config.toml
hidden_size = 320
n_experts = 16
d_expert = 192
d_shared_expert = 0
balance_bias = false
router_noise = 0.3
lr_router = 0.00103
norm_eps = 1e-05
optimizer = "soap_variant"
learning_rate = 0.00201
batch_tokens = [32768, 65536, 98304]
Below are experts of layer 2 (counted from 0) of a mixture-of-experts language model. Rows are named gate (a neuron's input weights, with its number), up (a neuron's input weights, with its number) and show model dimensions 192-255. Each number is 128 + 32 x the weight over its row's rms, rounded and kept within 0 to 255.
Before each expert's rows: "gets" lists some tokens that make up at least twice as much of what it gets as of all text. This comes from a sample of Wikipedia text that the model never trained on. Tokens count by the router's weight.

# expert 4
gets: "h", " with", " f", " m", "est", " t"
gate0 [125  97 100 147 118 143 135 122 129 155 172  99 154 128 128 165 112  72 179 110 148 139 169 121 145 160 138  99  98 137 144 109  97  47  60 100  83 171  98 108 134  73 149 118 110 147 196  89 121 114 219 121 127  69  89 103 139 146  73 143  89 150 179  97]
up0 [116 174  87  95 121 173  97 121 166 145 164 134 139  98 140 148 175 126 114 156  99 105 121 151 118  89 201 123  86 140 129 123 156  76 192 123  73 113 165 130 105 107 168 144 191  84 123 105 117 122  79 153 115  87  94 127 182  92 147 173 129 183 100 132]
gate1 [107 126 161 113 160  92 109 131  80 162 117 122 135 148 156 175 105 127 104 115 137 162 178 176 171 173 118 124 148 178 125 172 115 116 113 124 126 165  62  86 161 128 136 136 114 187 151 140  52 118 137 122 152 133 139 151 177 100 191 110 152 137 132 110]
up1 [ 69 143 146 171  96  91  93 101 151 105 177 117  97 136 110 189 131 175 161 191  76  98 170 150 136 145 101 154 114 111  36 174 182  87 121 147  86 153 144  98 131  73  87 177 120 101 149 142 101 136 106 128 117 113 188 117 107 134 113 127 123 117  93 151]
gate2 [170 164 162 171 119 100 110 150 171 111 118 135 126 183 113 113 125 116  36 172 169 103 115 126 137 110 149  86  90 159 124 190 159 155 114  94  84 139 109 124 128 134 149 133  83 120 133 121 130 201 126  99  76 101  89  99 104 150 218 111 101 146 117 108]
up2 [151 126 197  79 141 154 122  95 110  94 164 106 173  69 127 128 101 133 106 140 177 186  66 174 148 170  89 149 113 146 155 149  64 109 150 159 132 138  96 142 158 125  77 178 188 108  80 110 138 103  73 131 162 125 164 171  80 134 114 129 178  86 116 147]

# expert 3
gets: " ", "19", "20", "2", "3", "ro"
gate0 [124 116 166 121 147 126 119 119 101 100 123 170 149  93 144 153  91 164  87 147 100  99 115 127 160 106 154 154  76 136  73 160 116  85 109 102 174 131  79 123 107 102 110 176  99  82 148  99 132 121 113 119 160  97 109 186 159 218 136 167 143 138 141 131]
up0 [112 129  71  93 120 161 137 125 107  48  77 154 172 163 115 137 159 201 138 101  52  72 100 136 145 156 122 148 116 140  74 143  96 131 125 136 131 126  87 124 119 105 120 208 153  76 171  79 129 145 102 127 143 155 173 120 139 177 131 146  62 201 145 138]
gate1 [ 93 101 130 173 163 125 146 133 114 146 188 153 115 139 126  89  98 149 115 162  93 135  88 112 163 153 119 148 161 154 135 114 153  67  94  84 140 143 114 129 136 162 104  89 199  88 181 114  83  70 170 147 183 149 131 107 150 100 153 131 135 124 128 114]
up1 [ 64  89 122  75 106  85 160 124 183 142 116 125 121 169 143  65 194 181 110 124  63  86 147 151 166  71 110 163 111 126 103  77 122 120 107 163 137 125 124 118  51 112  76 101 163 129  94 105 158 169 126 103  84 134 122  95 129 154 159 140 105 155 123 182]
gate2 [113 161 134 172 118 146 147 167 108 159  92 155 136 127 149  25 121  94 148  70 116 150 128  82  71 129 136 163 160  91  96 138 156  90 103 112  97 153 105  94 148  78 103 154 191 122  98 130 109 141 122  89 166  82  89 133 153 152 173 133 134 150 166 121]
up2 [133 116 120 137 118 125 135 134 166  88 186 140  52 139 151 132 181 138  98 168  79 122 115 121 138 125 131  97 150 120 136 163 162  77  80 143 132 157 124 146 152 171 104 169 144 164 106 128 122 150 128  83  98 155 181  71 165 152 125 136 178 147 150 154]

# expert 7
gets: " ", " (", " was", " is", " on", "20"
gate0 [147 135  90 114 190 163  99 138 100 115 188 154 147 144 114 110 125 136 180 166 135 103  83 125 142 145 136 107 102 125  98 109  72  73 113  99 138 141 139 103 106  94 141 155 128 139 102 108 139 124 142  67 154 135 128 113 129 140 202 172 189  93 149  93]
up0 [111 153 150 153 100 120 134 168 118 165  92 162 160  98 125  73 118 102  88 122 144 138 161 134 148 100 104 196 159 119 146 149 124 150 141 156  73 197 131 127  96 166 125  89 108 143 145 100 100 101 152  85 119 137 104 119 165 180 135 105 104 111  82 111]
gate1 [153  82 145 162 102 179 105 149 117 160 185 155 110 112 115 131 131 178 149 155 111 156 133 133 179 142  98 150 139 126 154  86 114 119 109 164 187 108 165 179 138  90  74 136  98 177 134  76 115 142  93  68 139 123 182 168 143 108 139  90 103  97 224 180]
up1 [129 196 113 137  90 142 166 133 122 173 137 147 121 207 152 157 127 110 118 158 122 145  88 178 173  74 200  97 153 109 100 132 114 103 134 112 123 112  90  92 137 147 134 113 133 103  96 175 169 108 142 163 153  79  74 110 135 105 104 131 147 181  72 122]
gate2 [202  24  45 124 164 213  72 160 110 148 105  87 119  88  96 117  92 123  95 130 107 149 136 133 141 104 106 165 126 129 124 131  84  86 143 165  90 116 144 143 113  92 160 118 104  38 103 107 124 131  96 139 170 127  97 187 172 180 168  87 101  99 103 103]
up2 [203  75  37  78 153 179  76 146 143 146 147 116 121  80 124 126  96  76 131 125 154 121 149 167 120 147  89 123 149 136 148 124 133  58 125 103 149 163 118 105  80 119 148 133 104 124 115  95 104  91 147 135 136 101  91 191 186 176 174 100 135 108 119 139]

# expert 14
gets: " in", "ed", " for", "1", " at", "ated"
gate0 [148 191 178 141 137 145 125 101  73  91 141 135  95 204 139 141 121 137 116 141  90  75 117  48 148 169 134 119 128  94 118 149 158 156 104 100  98 123 145 166 147 133 139  80 125 142 125 174  95 114  68 134  71 123 134 121 140 119 126 142 162 131 125  69]
up0 [ 71  67 133  85 145 130 122 136 152 118 125 106 175  77  72 139  82 213  97  92 130 169 131 179  83 144 109  76 102 135 127 122  91 111  74 129 154 108 152  74 192  77 154 175 142 136 133  80 103 165 179 167 122 129  78 125 156 135 174 140 114 101 161 183]
gate1 [107 102 183 109 188 122 131 151 126 109 128 154 105 116 112 140 147 129 103 126 116 135  92 166 139  84  99 162  76  92 102 109 122 124 164 162 133 217 140 154 172  72 121 115 155 163 165 197 188 167 171 116 109  77 144 190  99  99 135 120  56 126 137  61]
up1 [133 166  26  89 169 136 125 126 161 113 167 147 108 107 129 145  45 135 126 167 123 112  89 110 103 129 125 113 119 166  64 128 105 145 134 110  98  88 115 102 148 129 117 135 138 129  91 119  86 110 164 141 127 171 134  74 142 140 122 136 141 160 105 121]
gate2 [152 143  75 131 131 100 163 123 122 108 106 163 147 159  94 119 168 156 115 166 152  82 104 124 161 196 118 122 145 131 119 161 151 173 106 183 161 144 130 112 115 175 100 114 143 122 150 168 143 120 143 156 120 143 120 148 154 136  97 150 145 105 154 148]
up2 [169 155 115 155  61 148  66 129 165 102  71  78 168 141 116 122  92 100 129 134 107 160 127 140 153 102 164 110 102  83 151 162 144  90  94 114 126 130 145 186 105 150 123 148 117 160 149  95 134 116 127 151 132 152 159  95 163 124 117 152 156 130 124 123]

# expert 10
gets: "al", " he", " I", " He", "um", "ter"
gate0 [183  85 149 147  42 134 169 114 104 138 126  99  91 173 148 131  66  90 107 126 100 110 199 118 138 143  96 110 134 145 123  95 119 109  95 113 165 140  52 100 160 162 130 175 173 136 100 128 141 109 115  62 147 128 102 124 122 133 140 158  84 161 131  59]
up0 [158  78 124 160  34  73 118 136 186 150 144 142 103 121 111 143 110  82  95 129 117 114 132 156 153 135  91 149 181 155 146  87 125 118 138 121 183 235 105 169 149 149  86 142 170 153 108  95 150 125 137  90 118  96  64 138 120 125 105  97 134 121 117 106]
gate1 [142 143 118 158 121 146 104  96 126 129 105 157  67  40 113 121  94  99 106 123  78 163  87 110 183 129 100 129 185  93 165 140 165 165 172 102 119 145 137 148 105 144 175  84 103  95  91  64 107 142  48 117 136  98 140  90 132 140 141 116 129 118 126 138]
up1 [129 147 104  81 133 136 117 114 108 147 118  86  42 115 132 143 156 196 171  96 126 196 123  66  84 102 133 139  86 132 161  96 105 107  97 139  62 142 132 125 121 110  99 121  99 110  80 106  78 104 128 126 133 103 229 122 126 179 163 128 144  77  63 135]
gate2 [111 119 114 128 152 126 121 117 115 158 163 155 154 103 150 161 112 100 144 125 174 162 132 125 101 127 129 141 135 157  98 161 171 133 109 107 152 141 147 113 139 148 124 121 106 102 147 136 163 170  94 172 130 135 130 220 182 132 151 155 113 176 127  98]
up2 [157  95 122 157 130 103 119 107 160  98 141 139 162  86  73 136  93 165 124  40 127 116 135 148 116 114 122 173  70 136 138  91 122 113 116 111 102 154 105  70 131 105 154 107 129 125 142 137 113 150 125 146  96 161 115 113 168  98 131 101  38 105 105 119]

# expert 2
gets: "on", "–", "en", "-", "20", " "
gate0 [140 175 133 163 130 133 132 155  67 110 114 105 166 135 126 187  99 145 164 167 128  80 143 131  63 142 127 101 126 138  99 117 159 135 111 118 135 169 141 156 162 199 125 144 169 176  82 117 126  99 136  82 202 112 188 145 152 102  64 108 153  91 130 163]
up0 [ 77 131 108  77 151 172 142  80 167 139 171 122 128 148 127  92 146  82 116  94  72 110 152 129  96  36 161 147 141  91 145  98 138 161 177 154 168  77 106  55 124  84 115 129  70 107 129 129 125 116 160 164 129 176  68 115  85 103 148 170  86 135 159 179]
gate1 [ 84 140 121  81 154 102 108 191 133 106 144 184 125 137 108 118 107 105 156  96 138  90 154 157 138 138 111 164 123 117  82 199 124 150 112 198 155 141 198 132 120 108 151 122  84  82 129  97 125  89  88  86 114 131  84 111 117 151  98 138 162  94 115 127]
up1 [ 89  74 117  89 167  93 136 166 111 154 150 148 169  98 133 120 123 151 136 139 161 143 148 139  90 192 141 198  86 165 140 178 143 127 103 167 143 131 172 100 160 159 162 152 109 138 115  92 119 118 144  65 117 122  43 152  64  87 117 137 145  93 106 140]
gate2 [159  56 110 158 106 115  72 120 145 190 131 115 123  77 154 150  92 102  80 169 108 111 137 138 181 154 162 161 142  67 144 126 140 157 112 114 160 119 160 143 142  66  75  69 186 162 142  96 151  96 155 136 126 179 104 157  94 109 123  98 106 136  90  73]
up2 [145 128 135 132  98 130 164 116 103  70 114 121 177 140 134 105 155 176 120 115 145 193 137 155 127 127 100 164 167  86 131 125 137 134 168 118  99 133 114 147  81 136 216 152 108 120 180 142 161 116 123 139  89 123 165 108 161 144 133 118 122 170 130 145]

# expert 0
gets: "er", "c", "b", "l", "ar", "p"
gate0 [141 124 115 172  86 107 147 139 154 139 121 106 131 140  56 179  85 181 141  82  94 120  94 182 136 133  91 102  88  71 134 141  63 125 150 161 148 157 170 132  93  83 158 177 140 165 115 165  87  68 118  73 115 118 136 134 130  91  86 168 114 119  81 111]
up0 [137 115 135 143 159 132 124 124 121  65 145 127 167 114 166 107 133  50 186 143 130  87 144  92 120 112 128 169 129  87  91  89 105 130  73 107 124 120  97 145 184 141 131  85 160 120  98 188 168 139 115 115 147 115 119 116 123 127 159 109 141 122 125 195]
gate1 [128 135 124  65 141 134 101  80 151 103 131 120 134 114 106 172 144 194  60  53 143 153 153 110 171  94 165 113 138 152 106 137 100 113 185 150  83 141  96 215 105 122 145 161 164 117  99 143 123 147 180 116 119 154 125 130 190 143  97  75 141 128 111 109]
up1 [156 114 122 183 133 101 154 187 113 174 142 166 111 113  85  81 160  48 106 143 162 141 138 124 107  97 126 136 128  83 125 130 149 111  75  63 116 155  94  79 157 105 134 148 125 143 104 138 120 119 123 153 129 100 131 143  68  95 169 140  65 112 195 130]
gate2 [113  48 101 198 121  78 111 122 111 134 130 176 124 143 128 142 172 143 135 115 132 141 141 184 108 128 158 140 139 205 132  56 165 155 105 179 160 146 194 137 125  86 184 117 183  69 182 101  97  83  58 165 182 128 139  45 130 138 167  86 124 110 117 133]
up2 [111 114 148 152 108 225 142  95 106 145 140 107  95 134  94  59 152  63  53 138 146 131 170 129 132 139 149 134 135 152 100 102 144 135 136 148 191 144  92 135 131 136  91 123 162 157 140  82 111 139 113 116 106 134 112  72 143 170  61 100 104 142 133 114]